Weights of a small mixture-of-experts language model, trained from scratch on English Wikipedia.
Training: a variant of SOAP for the experts, 7815 steps.
Below are experts of layer 11 (counted from 0) of a mixture-of-experts language model. Rows are named router (the router's row for the expert), gate (a neuron's input weights, with its number), up (a neuron's input weights, with its number), down (a neuron's output weights, with its number) and show model dimensions 56-111. Each number is 128 + 32 x the weight over its row's rms, rounded and kept within 0 to 255. Numbers have three digits each.
Before each expert's rows: a language model's description of what the expert responds to; "mostly gets" lists some tokens that are sent to it at least half of the time. This comes from a sample of Wikipedia text that the model never trained on.

# expert 25
Table numbers and line ends. Table row ends, spaces before numbers, percentages, degree signs and commas between places in data tables and lists.
mostly gets: "′", "°", " %", " JPL", " £", " −"
router:117171135165129124098119156098132144106134147163123117113124127097133193124105121170144093182166095104172131128152135137141123198152119119098138090123160096089191119153
gate0:085137096140130047139178083155143155129094163114170092068112123096164141079124157100122163094148110083142136160153143162120106072178154072108181176104151141119182150149
up0:193118107122153119140091099166165123134134121132136188146086128160094125134138152160159140178139156056091129174111098121144185147126113103129111143158098093074110111100
down0:068171105119071127142098081142131126117171158138069170154118174159142133131128098172181115144088118127121116149166148154116139171160121123144118137105102121162111095064
gate1:108111136174127145134156098123168094141130130096097116097154140085099108133159078123119089153138181123109149154188133077140130097193048184126117155119113159088159112148
up1:140178107095080162116109084153143140116095121139116165158135125124140152143126152124143151102094082157112066073104097104142131133084132151148127184179105076189110150123
down1:135133167117147078171133140158128200130201123129080142114097152120148181109120143144123120147097110167129129147174180140103087151165111121118095109161179119154114165146
gate2:216148147140159119123142140138145104183103189114131193114110161125155140169143142082182170165147077082097133125128114121165130106130082124116117127131090141087172148125
up2:175118117083159117073166150134116134125111125116101138103126144110111125105169120071140149115102104112109154130103135146152109142088092195133116152168140170117184140115
down2:164205166152167191134129101130143169141112099147171109164166121204166101081112107136122151137156124154172143145173070133138150102141172159152071154133132154132133150141
gate3:143107163143100100159163112151105107161103139188123068097157126165122137146158144147147124091096075105085118110094184116121139127095167100126077111113139183134167131168
up3:090153121104155110061118134126140134097189135094100188166135098162135112081083129105134131159117171109155151111146127145135107137138093128124148142152080079096065101095
down3:117173150104109133150119112142194107121152083137153129138138107155154124156158163150133141124184132138151089125100094111149102074138123127127146102079077083106132104070
gate4:094167098164134108104115111141128126151187098110093162123175101169130127142171111153078129121147142098132161097125175177156112119158146142122096130078167061152099163155
up4:093153142193127164116163136145109128158167127110070156111184093138130161130112158134091100092123136122133102104096131137115152143163121124101118169085100133144088153147
down4:154103109164118118108062082115076105123095120114200100103118139097096098136131113154164115171148156146139141084097127173119079075128099121107127111163182081166087105117
gate5:107125123132093147117115120136076190128083076132125112094200122118103144106051120176075158089147131089143107095132115077118129134136138093164190107073119149094182147137
up5:133143136173148137193138112162194142143173159160135182173118154139112115155164141141134116178132123132144139087121162188129123111145149132105096134121127065179128134112
down5:140116141135123181159174087129122137105117156143181157098159092134086188089118148100157087147101115168140181133117158081151083082169086107112161107134055143107147109071
gate6:093082152135149137071128141093091119085144166110192097131192205169146059141151154133178085139116132070088147125108174114148115163123165127073128109123138154143069147135
up6:079018208147124127131092097090105178109170144125133077166191161173139114114149143129135074143102092128062174118124135123142093176110137118113131103104100150179095154087
down6:136097077153138126096116199101116184112146182113144120130164171118144082119115106106138077118148114111101089146038086154164170133134147136114133137135101156154119114125
gate7:158098091157139149081129201171166144173136194153157092113163115081165139103144180130059133152126157200136164163145151130157168137168140112109080133120083148168175122159
up7:090097168110113135144110109116168096127085065148135143151141142159123151078173114184136071150134106118136106111090122126156146151108156188101234202087140152084071126146
down7:166115100108140059144113115136141141137075158097096093125114071119137107162131157096141120142145023157132223131083130134169144129139135114140150150186053132096145073140
gate8:164071092159098123153098158145126065118143086077112112163132120066133097111116122076152111180148086083156095127059090129190122145150118157153147174091111055139188090158
up8:115111109089111093106137111138173162139157139098119116124145157197060150118225125089096155143107107133134139142195175116119179128138110151080123099139154163168139145137
down8:146125067118082104111162049150128125089143128126102109147156134130119126176127162079116078042091120180165083154091067102095114126082125173065160094147157174128151152092
gate9:128142120116094161110155090148101129133106150155118119119206111130108097089103125176147189138191183124129159120097141136123089127110108175154114102117150167133097119148
up9:158090079178108134084184172093153152117101180154104108168157098126096130089140117175108031180151112105127185115177129091174121042143122155107130110130053148147137183147
down9:097133119140169100107078126124166117052140103178155131171167150166127164091107160098076081163160174207127121091160118112168156124141107093171149165106117143111196132159
gate10:139089108095113128063179174096117141074147157185094151114190140118197218116185170157104125142115170077160130164156139182083118131111157092097144168122138132143131157150
up10:116134103149132108170155182115131081167167085058106135192109050176139151117116125131120130135148152089106118135133109124157178190155107163121090132107132099178117118169
down10:165142058109128128178166137115118120187101111127103139136175133125157150101131141108173123101093115104126067104132090085077113087092093116109150149145143162100167116121

# expert 23
Table cell codes. Short codes, digits and pipes inside data tables, such as position codes MF, DF, FW, WR, survey codes like JPL, and dashes.
mostly gets: " MF", " DF", " USA", " FW", " Votes", "G"
router:165143082100106138136103113123195128138086105126140129127137159118116159132150053148130123141200118149124164094086141078125129151128114127129110116135084139107140117115
gate0:094155137112150104122086181209123114143143164080082182124169147092131089128104117158088121138177135147133103117150087106177110147131061137134147108094088106101161149077
up0:139156161099182148150097186140140054166123145128148186124151150152126138105155165173095098147122118156131137107159081114148153093114054158087157084116143120098120128082
down0:101140142147165144141126163102170140190195085153116113120091134167144092150191116123135121192101180132150111127113134206118128116136111134079106104106126132131176146154
gate1:088052115143149126125122137160145162137089102169114120121118148185083192070111132115103131105063138076144115119138116147152104144135176086146157151132126173066137164129
up1:179156160139114086124116173118119091107146130115141109124092102101110134173087167130129139137137063150138113113096131112075136126108073124141090116116137064155091138179
down1:197127160123134118176154193131113090157153129130095131094075097184124127172147126073106086048110081134107105116158140179103102109121113117132163110145073104092086132084
gate2:151120180069094130193099096142138103146097119107141161139148149080156106116105091137132079064156073135085109098134127152119177101120078183085131165124099085176169159151
up2:142116199089077168187138058127088072129126099084096126122136145122148083093095117114168113085141092176087131100172149163109122110136082206099159176121092077163138159174
down2:177114123138113135157139068152102133130123143128160150076123147093134146109119142082118105084113161128067136128155131092081071076153113154140190206124123187165123100125
gate3:128140140099133127096142148123169123170129158147088130180140153076132097142162134134145123163123121141128183115148120073156119153104196124136085109142067151098152170116
up3:123125139146142162128107085150097096094144109116148087135141142161131155115116103115150110068094103143148124145114148152068133081153120118129143166136149112151089159130
down3:133118145103134148095172131146197129092093140170115109139126167113116162193127169107153100134110171065167153111181145171148109160094120193092107155140140126073155088114
gate4:131072100164165057156171127100107101122101112087115127179070158162107146102123135147118133104109098123087148131074095096078114171123119177077152121122090144114131118150
up4:108134122113070185124106129148128114154116138148129131103205088164125129142158117167088115190151134129217114174151133162161119080111171105150076087095171103157085149106
down4:070107117140144081131136125130137116168092128138087138080162120104120102145122099131118104167147146177110130070108083109113167111108097098056116131072181137111127069120
gate5:118127161166118117120152189076112128126097127115107057085106184150115130122139125226079124175123092177156076094114116103120188109163092217149169114124122099150100131143
up5:136179160127103124114102122100115121161107081121088122125100122151152063124113150111133121114151090123148084145097168190092116153128161083146186138150154148078125183177
down5:137146142140140165103097144055124130094062162183131145113122133181088057092185093109116194106195158134103148126072136086146089105173042175144061154107072120096193093163
gate6:126088116123110109131147110138093085145169120149097113138070068069138123107160150125125145154131148192177136104098067102106121134100173161136141176110056153126168057166
up6:129153132165161113130145140107121178110146156134110121122204206182178147162073087145109143121165192133133108203100204109175130149156124159140139115149179118175149144182
down6:136113101121078069118130109162113110062138183136121153077248159157108114096180155170100130131073136128115119106109114149144069152112065125094126140128148133125110131121
gate7:129129158145188074158094100089100127131159090164129142100150122116143112069083125174120088119177173109118114148150141047141067146147100153171161144061133169096090133124
up7:150112132111170104150099093132122132160124079117155139089132112172135130062156181088138121090122079147114107141200107083129131121101118157175159123130098153111108089163
down7:151124098085106118101120106133142092148147177122146107146121128140088120105109168161135095130050164136093146102128092105121112141109162090042125063107155154125188148148
gate8:168153128128121104083100081130179069176110103104165125192145136102150139138090132105104195172171114105159175112106108143150127114150163196095179141140124118089174130116
up8:130100114170091115159093218153132136123081142159133061154152065083091097084108148149108133140123154125183061157103164098150126145171136212086149125116153167108150066136
down8:141133159153152149141105127126094108109104122139122107131165152124136137152177115136178123129104135101163108108120167108146116129101133090119144132069124083127168138145
gate9:161117137119094147153147093099077125083130148112096123118114151099105059158125150156130147169082154101168078155095141151070092126089092105155072111080135127116133140113
up9:108119079090109154164177110066160130165123135153156114146113139146151166120140127128104125061125103145114089145082152139197162111124131101129136120087158108170121078112
down9:096071082138141098114096094202131144111128077179145120110112134147151109076081132194106079159145097107099184138161140132135103089171169067101084114143151103131107146047
gate10:064165093102103149133134186101135107057096166199110146133146108120133187111143123110069116062113145111088163127108159072090116054140132112076160161119126153118116125199
up10:187145090190098104167205141122132131123081083133122121115129096108119082177106147145053100140112147150084142141124144184086163044080077120112155158128117094095098127184
down10:127104150112104157156129109109124130155185109082144144102135179149146131096101075170172120128115127145160095213107141083074114121148159156185137096107155099195079110138

# expert 3
Line breaks and spaces. Spaces, paragraph breaks, section-heading equals signs and open parentheses, plus first letters of foreign surnames like D(uda), Ž(ižek), T(annhäuser).
mostly gets: ".\n\n", " \"", "==\n", "==", " =\n\n", "===\n"
router:122088148147077136106109140104105114142089139124086125129130154130158166136142092171144111147182135194099196150132154123098175114136085141120115200106125127138190123168
gate0:113094150082118137026116151112157061143132121107105143083109143118099134022181098141090112123079086134158083151196125100127116170139101141104097123152103118154087083166
up0:098121103118145150119158155145197088061107112186112107102109133173104081141150060116159146200161143113098134128105089092133091125163124142156139108133087167057154149149
down0:120142122170114102095110132085156164092143157148104075172143126069164070194158165106136137137133150117112095183112090121115102145083044150144068187159077133102097099143
gate1:169125171063170123107120164147133141071108086118091166118182127080070126127170164125128173111163104171071165100155132118095127145119112131115119136102089090131100106129
up1:116082131151075133059084165142118103135171137133157127149123101149135073137146128134112154204106128126128155170158134089128102159085118130131114216140060186092085116118
down1:134147111118060097133107103080139122127135118155087186078089167117080117132120099166136097125128151110100086144155169092144154133100117135133110167098110155097149120075
gate2:113122108109074089056125147189151185123170162072107123113128138129126141082127124131118119119125128111140194105144163071137116111136071114166185128106156186141159112155
up2:164143145112164148199127110112081095144105098192154135167153122137117088161076116140143113148150156122135105156134064165123155156110191123088079111178090072114135161091
down2:142120113106129143155099124159153111117098166185155182162126145104105162151127108106156191141205142136127146102136136155078166124131110147137139124130125094097152119134
gate3:101076149143156134139090069107121125134082124155184099096108089143076089116160170107133130100107119101091090093157118167098094083147125159077156114097120121193154105091
up3:170224093150135145122122163163142091130130158115106086146126137121092115154139095125122087124110169152203128110138109108167141148135143116179090147128141079086120165199
down3:119119093238152142123118139072151145089104135181190126145093130119138177162095106116090149129118104106147097160050117167189176133138091093134132099093098184135198114061
gate4:115122116050172158128130117129191159093135100105164100088128067161154132081090170142163150054058135099102159125064119140095204192121120095115097174112107087107150126115
up4:104194091139137167207086007106093110124116141132182124089106111141072148142137141136134087081168120145143181108142086116095127124152146135156066171116140148131156110087
down4:113136055157149136117055165144123143134153108136154153159087124116066094118112126164145115107103135130118081150091106091110092090133099181104140148125064114166129133122
gate5:080157170104121117154085146122135127144132188159075178102188120081119110101149064120141177153141172171067145169182109139074159102138104136118090125203189081136162136095
up5:078183142099160151163127121143172114135114148108068156117147117113133145131136074117199162158045134074084147114156105107120127126142133115172136109143142107073184139081
down5:118101108175127108139146103091154074147071134136085172086128089190102116062107116153119119166086088118116159130127078128127114120123122135071101110119100136058105148146
gate6:116107117128125115114106177120149110146099067178111104141142129102084156114151156076117091132144082133150086128150116200173080138193125127168118108098142082132112078091
up6:100098133105142113134143078162127126096099090140105136136085113105101160140104178129099118093153180113137134127131120130189118198151141093146173180097104177133187087114
down6:146140104166134156137152139147108152190161146096130162159096072140096183125114136078056195082130186112175107130089109132126082099142158149116082157207092106095117125095
gate7:158128181164129128146154082114125138126148090115116093089127169074086150096125107104155177148127162107161108129150154142172110133082085036113164120168116141075130133068
up7:088123120168114096163136199141136171145116160130106131202173118159165127154072108098117120080100144154153093145131128104082134121111179193088101138109113150141114061126
down7:129214072097142095124115161109109091167183069166152139097102083116079134102149117144068161203188157118050132122076110116158048110152110144082111182164108119130074134149
gate8:148159150158144059159104113132102109145151112192068155100178132169135118065180143115163139086162111148173043195127129153181117091103152142123155111140090176136167146102
up8:102061118081158187099171122106175127135107130062205094131124131079133111055063109158068135129128153088117182106121172129107143197153095139164083137087183068156128122135
down8:039151147127084204144064094138136135124101145155097124172110087144146152145132109148168168116158107160124097171146136155130110136078154153086130143117118066159074113157
gate9:096109169085136126161125088131121094148168126153105139113154114165118137117117082109146103162137143136180044132147182124172138113174121148115136124166155180151169144169
up9:117126106137110128141129101109121067152142150110094100135147148082145120153065176112148120072098104155088077129123135143066111091140169136177141194126097168069171099111
down9:168152084173151110134163148134116147101124167144124095165143114141143115152148157090145170156094099068148124175130141144074169178139140144134119128192161063116117180146
gate10:130104109104119170134105151150129128081105165139113142187201111140146092139140134150067111095137077165140130143170174141110163148120171089128091107133118117078109090128
up10:069160060169154119111176137086113116173181147089135126110076200128107156141146111111105126125149176079087157061097132100130089100074105122132103117093110133106138100122
down10:155166129158109152104142139151128149162104098159078109198182126153120109084131079112073166131176159138174083200160150104164149128123137160125099157135066084120133119109